Weights of a small mixture-of-experts language model, trained from scratch on English Wikipedia.
Experts: 64 experts in each of 20 layers, 32 quick GELU neurons an expert, 8 picks a token, a sigmoid router.
Training: 275M tokens, 8384 steps.
Below are experts of layer 9 (counted from 0) of a mixture-of-experts language model. Rows are named router (the router's row for the expert) and show model dimensions 0-255. Each number is 128 + 24 x the weight over its row's rms, rounded and kept within 0 to 255. Numbers have three digits each.
After each expert's rows: "gets" lists some tokens that make up at least twice as much of what it gets as of all text. This comes from a sample of Wikipedia text that the model never trained on. Tokens count by the router's weight.

# expert 20
router:087154119104095158105115100124109156149145118146085130129132148177154123122095165108085170130103078112143172123102107105132130094144074125124084113144121126114097141146153101139131111187139131125116137151141118099119138134122135115125078130103085118101152096160080117178118106081107153137097081118148124105141127111115088130133087120154152134155143122178102112076141104135075137130154100134099106097129147116130151112148099089144106116117149119173140178121122114111109098145142158162143072161135101111154147110146120153116110123113146134124132125118154104115111154086144107142150103173095107130164149114118166165099131127093107157110148115125097165113101141110098131174156125137139137119164122111124158149136087154108140152109113124100142125108139146126131167118123103
gets: " the", " The", " C", " B", " D", " M"

# expert 10
router:098118096122060159119161107090115153148135148114093122105103140140147120104130146142114175096122085138182133165101144148117127153152105113164059135175127147163104176142138147134110138163120130146122111149122134100088136128109178165119118111112131112120148116169103111173140088103098141135116125104104153096148111135139128153120111073136134109123167151134125098150138089127152140089158127115117090127117114120143179105135119131146128097143188153166117138131126117105131125127172119113149124136132107131150121141127158125146117130125130110167150105166106117117112145105122101190135156149072137155155134137136134138103139168144166100113128097130089186092092116144122116116152143154134103117133148132115110129115083118093123161126149115093189166131122138099134157123161142
gets: " of", " was", " from", " at", " as", " in"

# expert 61
router:111114148105119166134127106102123096132130105141109182148131127135136138094122112116112110113120094122154164136104133139149123146097101111065114134137124114109173209112142165121134111120106089133132117169115146111113142189129125138118073130133088171112104110158135106189128106105135087100106129098135114103138133115127125132136070068103137145143133116135115108107162101133138084155092149130134095116101134126133189128093106141124134104132131147126094165123125136119140137097146142149124095145120115119137163151150168083150122157099144111173106111070127108087118146107150117141152138165136081112134098100089149139140123163134133157153134120127101148068080111104121151117127127167151141165146152125112164127147143138152114142133133127143130119093096181108120145105121095
gets: " and", "s", ",", "e", "al", "a"

# expert 4
router:130126134110095137115132141107126091135135081132134145127122172137150167121102160147107154131161057170134172117094089135162118127123142150138064140170182104121126156139163085137121127108126107179126143100134131102106141158177149116106102116116094151093125103182172137159129160082090138139111160128119106103116149120148122141165098128126154118122136149128086147131153112147159133148136142117110085119090078139142183118100111149156149125135138142142162163118109129075090088130138114170122086120119096100136130147149114144127131130105141134150116096114138142111123131102090088160155160142107100131162120118100145114127157136120137120147133095154138148088125159129130129149143162141145152101101157135115166136127099139111156139108144121129146138084132150102135146077082110
gets: " the", " of", "'s", "ic", "ian", "ical"

# expert 29
router:154129097149131170160096146132098166146121142153107171110093135154142142112142156130069130152132098153130145178098136148110113136159133111123064147162172106120101182148164126114141058136095119128109125102138153121124147152131116125149156121122090137088119118120118101189102154118145140097111128150119121144136099104126130129117061100162100116152131170158115119102123073157155159124109145125129077108126142136152199156119116144131134100120123161155175175135122114119133141125150161148113113147131085123125157134142138131141119133108151177140132094105119114101098102099127124135142133155116111128136133131157164121119132134122111161127139111111087137095094137133163141110144136159122102101140077092127151119142089118164135141140165161110144162092105161140127147149115093
gets: " the", " |", " a", "|", "or", "ar"

# expert 0
router:140162125112081147157104116114126105140139133119118110125136170116154148057138142108107121091123080132154116127111115128142099094181108144143098143134129147127121172137142119118142126133116123131111111126125137078122160165134092147102124116119085137124111102109163094174152126114149130143122115113093162115107107117135137143144084018142163101180146139129107126110129119090143162126122141140083091154111109120132155144156146102132116050111147125126176131150087110127121134138142111099114114138126102135144150135128118112129120131092106133147130157111133153104129128096131116162129131157106088117160119127133161119122139152115154105100109129101107153088072140140108124114139154118136127141117164141056118127120097115112110107128109152094156146069104176094168162138134108
gets: "ed", " was", " also", " known", "-", "ated"

# expert 39
router:099129137134092123124091127091070109120119130133112143130114138134119158097125139137067142130100084174135155148112131115131158107133121091084093121182125138126130173147129070135114126116094135165169157123129110115124096151130087126094123129121081111112109127167119116191095143106139113092106126138177117155119171108129120123144075073136115166156153102125105142084141099131117124125136133137109109144134138179120186128107131127107137110129132196136156150118148123124126162121143125153093123163118107107137149119128163135132127123082093119188148103094138102123092126111152118149143144173100101105144104114140136146078117124103111096132134120104134147112102129154112127126174118128165147159145120118113153148131083160106138158147130146078143119104105108144124143130090157
gets: " and", ",", " he", "il", "on", " or"

# expert 35
router:137099139083075163141138111131102141114117081125100112138116157142110117095127170127115129125135116127154182124144071132157137144122128135149090163190115109147155164134146150102117122157163127140137103144118133115103157166137145116100109135138106109125148126180134092170145123115143100110107102106160118083133116093130139113111100053161103121132150127116116117109124107124117094117144127126106089127123130134107167095129128141163116090110099109112149109133125119126097106109084156157147104162162106073136160145128120128148109114121135144125150114111139123112122138096134097120122150177112115122147157085114145156129126163115112098134097131125119173075097097107087087125157164157102152154110132141124122151145100147090131125135172173139152161101118109119156184092089100
gets: ")", "\"", ",", ";", ".", "),"

# expert 11
router:116158110102104155125118150096118087134119089102104182090165173144131133051146134112083110084151072191156116159127115104162141121117099123135061102144124127163145162116137111118152109126120150161076114137126142099110137142141140107118140130129098158102123088160123116124154091151092155126131147125095123097133155169137156123102066088155150102159158122163113128094113143131115148135137138145127102111100110113134163141087120130146149086128102123141152150124148136134128147130147118157154116161101101116165116138127144169124146089105068141135145091120103103103139157083142132145141143176104110138182126137154129151102158125135117101107119136132101136115105108110153129138136118117149156162150143140073160125149128147127126141114118132095130121114110144123121138090133107
gets: " the", " The", " an", "The", "R", " s"

# expert 62
router:107115141114152180120132151119115104128111103117114113130095133148092136067097184126072164133136040144183165144128145133127124133117116131120107123183129140130148166159154158131158114147140129180110129124123141083146145176106149127151124125145123163084134152165137098148103144157120111104124098116145147135110137135109132109085119090145147138148127162124146125134115104140141103106132117133102091107128136104143169129139163124132108077137118124151143113120101165122124108106091172151111101148140123130167164120145127142146131134104095138149154119103152145121110130095103121172142177162094112135151141107107145158101155151125112122105148101090122170110096120098118141083131150189117116163112131076097138142148087176139109114112150148120148125101089144130130124121096110
gets: " |", "\n", ";", ")", " /", "\""

# expert 25
router:100145110106131152120114114109109126130116156125129132116109111176149125097100107130085126140119096174143113174124177110123097156129150133130077138149127089127137181137188106144104134158183113139102123136132132094081095158122141102109109134092093147111160129137162091198127132114120132107139122135109125102128077163102123148108132073137123147161162120166125108129150104152121124143106148127127070105110119128115191143110137137137130013175113144134123165141124068170160135107151113140081114122102127142126135135132154150120135132071122153130135103123132087137156131113140101156136119144138100133143122146121163149138151133123126145100110143127084158101104127129106122115119103103166128129131152128094144124120119106140089138136111134115141141123109133111106155140119100
gets: "|", "-", "ent", ":", "al", "all"

# expert 58
router:102137131147106128131123133121112141162123138130079134102091134160161153113139183106099118123146085138144106134103097167141141105136110133138072139166116127138127160110153118107120106160115137116111150161128130104117097172129134111130120118131051132093120102131140101195157105088098139127121149124113111154127119084118107141141124072157111108171152146147111117095104121133119130125074102148125086107095126138147151122108143142122080096123123167130126177167132105151139171131156113132129090146144138166153134159138100132127092111083094110124146120072125125083125171084135080152143133138094106108158141118129141141073162126123134152147158120083123126091080169145128111153140115114137132168136123126095127131138134124129107155148132136124141144103121180096127130151114078
gets: " the", "-", "|", " He", "b", "ro"

# expert 30
router:110128139124112156162098104134149128112132122104125134106138206100148109066125123139092135138178078152115123126147126138125109106123106123129074161168124126095138136116114153134147104121148161153091128107099159094135163157097151164131126147112138156111170104152129122149126094105125088160109127114125118101134112106135118135113105088125123107171108143124105107126125092152127131086129131115124092134172125147143167134126172147088134082117118149117157115140109152153097130125123152127165115149100096145110137155119150096130134133105077101166092115083106091111117151119080134193136124175071128154111138119071105153111143136125131125100114129096091179090102100118112121128173149168164142145112127134124169125134108089112109127123129138137141142110128171143129140115094097
gets: " in", " at", " of", " on", " for", " and"

# expert 23
router:137124128113114154129126100127091166165137091142088114133145134170164153109132159129090087114129113135137134131118164115160087117170120126081062153148145142160137202168132126124125114154133120139138105117129139081091107160122130112167092113132099137107128091135128100162120163122100129113111124129111131135164132140118125141108072114147123120151122165132095123099135096135102112164102118126116097086116106104148147148157114131122091102085151126139124146174120129148099109122148136149137116155138143124111128132123171142114142125094077156139113114131138129097117144055117107188129112163098094094137151134123114119083136093098138139098125129126115148093068124107125107147178116093148151153114125119107115135151065104108126130145121116134136083107154139097167134111083127
gets: "|", " the", " a", " The", " and", " which"

# expert 3
router:123119103128080150102149126160100139168169097099089119115089140137150154104150170135095132129107089148181134137087122113132145134147134100096071125185118123138105100187168131131125142148143103155126133176137114118125125159084152141124128115136103142121168095146092093161131123082142178117134136125153119099141145126130112146112101071127132103158145166141128128111137101108146128099093112143098097132129143140111170103142137131149106085122127122131120149116131122054137132138138170147129048132121111119160172105102142138117105091079155133144156112090145104104107149120142104180140133144096088120146158124156150111115152096133118135102137112131104136093082124152101114130132152102129125121160117096121125140116115130130107123120138118103144167155129134102104131092129088
gets: "-", " L", " P", " 0", " R", "p"

# expert 52
router:108100125095060177134150125138114152133150094129079169091131146133117117116090127141071112144124056174122136164120109119143164116150099084108085131152156106164131140148159130103098115117180104121143109131114129072090080146102160128128119153123099160092166108164133116155114122105117137155145105123106098127133114128117101090125133089127134120130135096150111150120153112132086129125137117130137090107108147136144164147085127145142113099116134137150143141124119113118116143161127135144124115157096115132141118142105122150117108123103110145172134068086141129114152178126145116164134131189099110130174142140082145130103134143163124130142158122134124178107109128122099131115162116142164185123171120114087145110147112123116137131136135176102135135113135097088128153110099104
gets: "|", "-", " L", " C", " Al", " G"

# expert 37
router:100169137142119128158126122142100131137132098090133156141098155147146157094133141117116126147126059136136192142146130129121114099162122134105090138187133124151127146132143117112103118165164127171151116119084132080104117135127161115124106110126112153096128117167132114132157090105111136122072154111118088097156110137125106107111104084150088122171149127105120126118097106108094124129183101096116108096119111130140157162105120144155128082116113142147137143137152126119122130122143134133112130167111091145146166118124158123113145120121103126152133105087123113109115153077138130162140141145104095132151110149104146162127095168094131171127136103130095155109093117097145130148163112119166146106133157154073109080186128102135092107110105130121126083112113157106135135083089083
gets: "\n", " was", ":", " to", ";", " and"

# expert 13
router:106138107091096141132123130140104157144140125105112139121119130138155148109097154159041136117142088126123123140110111140143100136165078113085102129199121138118122190131133126152160103125114110127106099091126115100093155149121134151144110130125101125127166122159149118195159105114086133119153130121106115123124102155137130119121085087158130137124138114146106141095145064122121124143121108161156067114086103121134155123131113142166108079135119151096140150098141095138158195126119131149130088121112148114169155097129151155128126084079127115134128118089113102082121137146121123156156167116101090118177101103096132103105162143114173165113104129145083117116106153114130126145136149114130143128127131135102149120105115142089112170124112135123134140117117161107132144132122106
gets: " the", " after", "A", "The", "ou", " After"

# expert 53
router:138111093096084170135129148103110155115134113127155129125153165086165112089081148169111116114148085169124115147103157099131109132156118128147076141170140177147136140126119141150116138136138127144141121159137101112124131149145143175122102128113098107136166121150154116151147130088134134146116107135104159097156148138139123159142088064178135123137154132169142105131168083128141153098169130098138074102173138172154182126096128142130134099116160118178126165143068147126114120149119125124154114107111140152134124105156179124139139098104130105122122109128105089099161125096122127203110132161099100136151149120115123128090154157125130137090131133137123172099084128123106109118114124134142144127114126134105109153152115144097096095096119117132132125110132166098133118109113097
gets: " was", " is", " were", " are", " ", " be"

# expert 45
router:122100145091100185093132167107114110127137117155101154103117105158122129054125128144076143140127091169103120122137111148127125142134111137115082129159155124087127187116164159155117074148138116148098114136110124103119135163103141095127079148130111138126137097173125101134118142130119136093154126101150128144104130138128120149098105092131176083176137141163149111097134107129121137121149113138139062127120142120098150176104130134126122057144151162162116154122102122138134153124137133154134091116124135145126141137135161146147161110089150107135161082123098107141128125106107131158145122129100100125150128132142164113144147115063125134113138098132146152133079132112133140134135103141126126140172117128102173116131062173129152145145099117108158089074129126122108153139133110
gets: " |", " ", " 0", " 4", ";", " 3"

# expert 1
router:103081075110115171154116126095085143111142131142117126123105130137131143126142118133062134155131097122143124135124143150130148122112113123105095131204115136137099133144164151169159162145157119146101112129136149085103092185137164144124112142101112167107163138135161090141138149123124147097079133107127130121105134135124110138127107090135133143144140172178110133112118119160106144106137126147111067101107130123159179121162138131161098034163136195120127130116097098117092120101158160157114131169108092135110127105145166156142112100111113132146106130118143103139147154092144105187148115168119097111125131135140147123110123142120118088097111117120110156122160115139127169137153124158138124168145113098120168147149133131142131132168128136166133126125121135111147145139125107
gets: "\n", "|", " ==", "==", "===", " ==="

# expert 19
router:126081109118095170157168116156123104144131095119115100135143128148135122063124152161056114137125095118115143077153089108118137153120127125088089179160110123102159164146127123109130121141171116131125134129130141123117121153128157142096124141140153175131129138172136096196108147130125092096101127134149130132126126116154136125095075102130142154152103140117130113138121119129128121103126127136104069126127089125125174116092138135142092064149120088109129125128112173139100144107142160136172101166129110134153116164124160126155112091111096110148127112117143121134139131140073155147133140181108074115150133110094111131116112124120113147141116119142105156095117098115093130120163139159138074150132134132100134140162115153127122117125134107108107114094142170102082162076127120
gets: ".", "s.", "es.", ")", ").", "ia"

# expert 33
router:126133107111143161105119168123113117164110140093124119125091104146176142089123109145065114127134083124146115173119145132131093127127130133154077135173140100126138170115113145116139113113161107167101127121118136093122162144128143124107128093151101113119155122125117110186145110117139159142103109131121080121151127123109146136108103070122105149137132141150129148107128111119121114147096115140119090098100146157108176145130143119127125041125118134119134125158149097118153133116135106146148100142128102124147152142129115177110144096055131135136110099089137115142112149083115090150139134176098077156119167134142148090112148127116177111068103115158111150084098105124150136122145106104158146128122131122128133160132097103128093171125130115123163159115135156114139146082121076
gets: " |", " ", "P", "x", "S", " f"

# expert 6
router:143129142122127128136095109095125098164090089146138141161112153163135156120113137129102082108157081123134128112122125110125128151136127143132100160143143132120130160135128113121131126144149115139097105152140167112107124158110124157099077132114091146148089146128139086173136152080154093108108135044123114089114162095123112112105059115137173128152155145144126132131148139127116093136138135141124057128105107127116170147122144136177143095154119158116137121152104156147118129110134171152133097143100088070135146116142136146145103110076157119150100090073126119115119148112115118135156129182096052139122127125117143162099134141133110163136111135116136178064127093138127162090138123139160122142118124137109143127157149139117143140148152132143119142102133143119113131090108112
gets: "s", "ing", "er", "ers", "ation", "s."

# expert 8
router:117134101121105166140169147081110134120095126136102159133155161133106146098133140134115108126118085133130138104131090152143166126088142130108079161180143101140163153102123111119144103096123142154129136145123142109126147138119124124118126120136088117106121129143115079156113146121104128128088141112156106120120141094120107130124104033142148113151120133151113114086152093123148138145114141120141076126074150134105168101097155169142129074120121154113109179130107133097131128119140107144115097138150138094174113125131143133162170082099124104151096074089124117138131149111084096106141133138092126112145135089126182133119154113104126100151145090156098150117123083144153129134133126126162138165134153116110148144146075145119124140126158152086159150072102131078136128131120131
gets: " |", " 1", ")", "on", "7", "n"

# expert 59
router:120136082130134155141136124130133143125103092117102142116125135151162120086101137064117113131141089135135129145116101152130148137132164113145056103178124086113164152103160153124151101129115134153109146090120161100118151139130125143136107129141122133138162107146153102153136159084108125146147110147126116129079127102106135119104122125123120131140141171151113138097104111124123189118119140149107089122117142123116172136125125149173141072136127141133135129146104127084105101121124138148120079153154129100114143114134124140110105107068089139132119113122140150128068142077101088128166136173115095128123123134132148156097145123118148133127128135123095134110128101143176107132155113147154106157146103114046125141100082151160114137133106156152151173100103117040129160142113123
gets: " the", " a", " two", " his", " one", " first"

# expert 27
router:092138130110119152131113145115091132099116142132110168119076166153126167136158143106147137123149086119176141157153117127151158115111091146108060136178111093120125131128166102117084173172172140187116144122134156117158112163123153172098129101147120137107132135133182111174118110135124129102099139148121143163153112128129111140126124078135111123146138146127112147126133103116097121136126118150142060116070123134091188144105139142160092086154166122155141150091089138115104124130131150125136083142130120120154129119145150140152122102109122126131127100073155130140125142092081085125109118135115122133159131128150140131099152170153127123100158118132088158096085129087138101120166115155155113134142112120120147143118091134124113118170119111120119161092135133083130136101111129
gets: "\n", " of", " by", " with", " at", " in"

# expert 34
router:153111157151102161157116102113114107141168107100107121138132138110145148132129140126095125138110084121166162120092083146170152147157142144127070123178120136122130175121124123152129105145141115126116114134137133127119081160118111137109122115135100156119107120129150096184111132104130120109103144124172140156122105116114140119150084118139134116189169172101114099120148111128130129137132119107112081147127101150115180108076163094098158090131135153144155130129124139148092150135148128152122068171064117155154176164123138118140118107093133123096115126091112118108118142078096110178124128158100113109107133158119098178091143137105106130129139154154124145101092124115111133128144142161148109125121084114109145145151062136127127146122083155148156126077114144145113140130125100
gets: " a", "y", "ing", " for", "le", " the"

# expert 36
router:135104109099112148113114114110132101117115103095129154145153136108126126098140137109109114133146117155109131138107110126153093143142126086127092139173133090118152132120146105132148125126155109157128121086131150098145168170141110144130112148071083168093111094109141119205147086099116140118133131099166110111151113109156110106116082081163136112149156102144097150107168116123137144121137121121086075150098119112136179109094125136140157104100110141128141155161106150115132121120118153132140079126128116089138159129117145133174112090100138140146136103075111140090146136124129107125165155156091098140155129149105181179131139163115139139102137130120056162109156099113131132153146125121159144158131155147112174119155079135140106150115143132123126159087133137080106143115113107
gets: " the", " is", " was", "3", "1", "'s"

# expert 57
router:094100128126105095125132124130131120100118117101109144098085140104152121147142160147104120142134089163177171144115126148148132092128082126120047133163145143117125146130122120092118146122150129134105115111092146081125152135085114146105089105085130163067156122134131109181138124117104119160103107110107130127140147109123123081086093101145099108128134124137122156124153105112114137129129123134126082086117120104140160129131133120141138080149080160130116148106121117116109130138148146097156075135129100104179128137121136133123110141122122101159112091108145122094131154108087127146107181155070098110168160149145150129126113127115126131157166114093120160088107116098112142092166130189160155167133109136102129148120099133109123121136165153122123164109115155108107173097135103
gets: " of", " to", " in", " on", " for", " by"

# expert 17
router:070140085116073135132135143094114141117133094152105146109083156114137134088117151120069107140134069103141141143141086152124104138131115107136101131176123125128135180100127142113136099125116102143113127096154102091097150152121178119117117102137087142089150104127131117179134125111101162100136089141132137151124129163142124145111117107130120119144149146145118107093144100113129137144101146135121100101094125159136178123137124136153115031145094138143106138122158111111147105130157114166111083144135130136165151122097135144142145125059111144135142122126137115131103132101083092142136152156111112144128130140121132140092140141106129104092145130133088113090086096102132109142131107159138112154165119109121132146080137114114132157117137155092185129108090110122112166100128077
gets: "-", "|", "a", "=", " ", "o"

# expert 14
router:102102116111124099123143125081081128109137114127135157153100133162165160089130150133090153133131112127136169147140126138157118109165149101138106161155097121148136147137148117130131073088157126159121112127148135106125118143114162128081119100099112167118127124155148086207136120135140116101110145126188094100125142122118122128126104061144114109172123099119103119102152085126099110111164116116085097126120105125155157134145124137178138074123131135106120125134103099119112124095148156143169113153128106095137157121155121097155150117079128144122118126093166113127125127138111112155141120169097121092183132132081120127132130181112081090124140123127101143080097118117089128138163109143132103131135151127099131119148096136155117136133140148129152129092122202096130124090124112
gets: ",", ":", ".", " as", "s,", "=="

# expert 24
router:144099134134123176144104134098102148149118140149107155125160160141166131110104156149096119120178094133147111130141100138132115156124147160140085156160111092162161185106141121109160101127168146134138128153142121065108097164152131149100099155143121120138163120173158111142141124113119113095093152126140131107121145108103122161119124091109112108161117143170124119123115148131133119135132135151114091152117113139109173159112115126144143012129153130147157134124100135138143133105127121142125118151143122112138152121125132175136140106087121139151140117082133100075099120107096096154151072143128078092111134130099128160130165134108120110106133109166119121092104116126111116147152109118167124108109143138086133120149078125137126144092102107142166129116117148115174147112084092
gets: " |", ")", " York", "ark", "ound", "ail"

# expert 15
router:134110135121086141097150162143144098119119111112144152107152126151125129098109127113064154104146115152155154122115099115133152132114084107114050105147106102104137132128123129119143118140110101146089137106140119111125151168114103101123132126125092103119122091123122112210119118113100131134118129090120131116164148121115133151093110085115144153164169135111105166109142117128132135136156093112128100110102124119116122120109123159151090063115095157122133135145107126139128141130167203110198095135124093113153180141170144111145150116084117141130128134107135122110129132114130121154159132164094116128134119138108163135095116101113146122101128158145103214120087126137130144141154141117133140171143113162105136105112103109102086123082107120148154103086114138120150137090099102
gets: " in", " ", " In", " m", "ul", "u"

# expert 22
router:116139088117097156118138123110125137145105126124139166130139114141174160107104138095089119148120107195135115158129111122142110134158106108109083128121127130129152180137139160151165120124136123143121121109132153091130151148122160141102132128151089120092173104127136124167139112114112166142149127101132115109145109151168109157121088096150098116164157166157110143100128104091110162159140121152144092087097118159126187109159105136140121073119105172165141148141127132131113151164136134133130095130144125162135177109145112132123149093072095144120104083128129155122123144071129102158172124158097081112146148134126156156077154144122118155135165134116069144109087117128124129151138111095191138100120115119127141122131103118107110118106163119115147152120151166103147125097119102
gets: " a", "-", " he", " F", " A", " it"

# expert 46
router:095090112113100143112148147125075119112138103143124151119123172133161172156146148119060155130170067178147160128084130123125093115182111098121087115168124098112117141137132092116123134132140136130054128098124138124140159168102106144100085110094116140129159089168156146184106100128100107091107133126147109143098136119128129106136134111143110128124139142128116133104142114108103133150119139134142065105127106116130154153099161133177158090149092146142125129112130097143137149114131176119119093127119118120158128131134170141143124146074118089173145094109112094126118145116086130175130168134114077134163151130113121160111149125118133135125141123110108157087075112094123122106155153138156116117085124115113131142091118143142136155118147143109136115112121095127125140114130093
gets: " to", " of", " in", " for", " from", " by"

# expert 7
router:099113107130096148130146178114112163146127120130090117166119166137178102128150135127092153135144095118121160174126072090148096074137106132110089153196126137114159149100131112155113149142133133125150107142088101109060154178149147137083096154118086111124132129152124105169117120131144085144112145119141143130106117113110115189110115129122114106185157124117125115162124132143141121145110127148113095121132116158143176178122131132120137134116110172149138114131130145105121134151100135125124121160110102108128115134144160151129119112106123116147097082107160087104121181078126132129137125181100066125137103128117139116111140129117128091132106121102107155134149120110095130119132144133123116174135127096098137120129148118134148149130119173133164158098169163103098133085134082
gets: "\n", " also", ".", "ly", " not", " then"

# expert 47
router:100168123125091163119139141107108130151109110157099170125127132160148110108108156112081119099149109185151102133138110158160120139146108108135083127178111103148136151114133115137167117139118154129142126109126111118142171131145118159088136105114076121107146090124124130174110134087135156134143105114119091112121098163096126135122103084107154126166137156164129122132115106110104143149113156147109114140115114142143179113115133154146125084115149158128128133107101108060111096165129130155077090137146129143173117111113145168172149097095100133123133071141155085107063131130114103138145126153048097138154123149156151123118145147114117134115138094111123121130078146153128120116157109123141167144147133114101144131095124122098113130128122128078134141096104134082141138103125093
gets: "-", " ", "n", " first", " well", "il"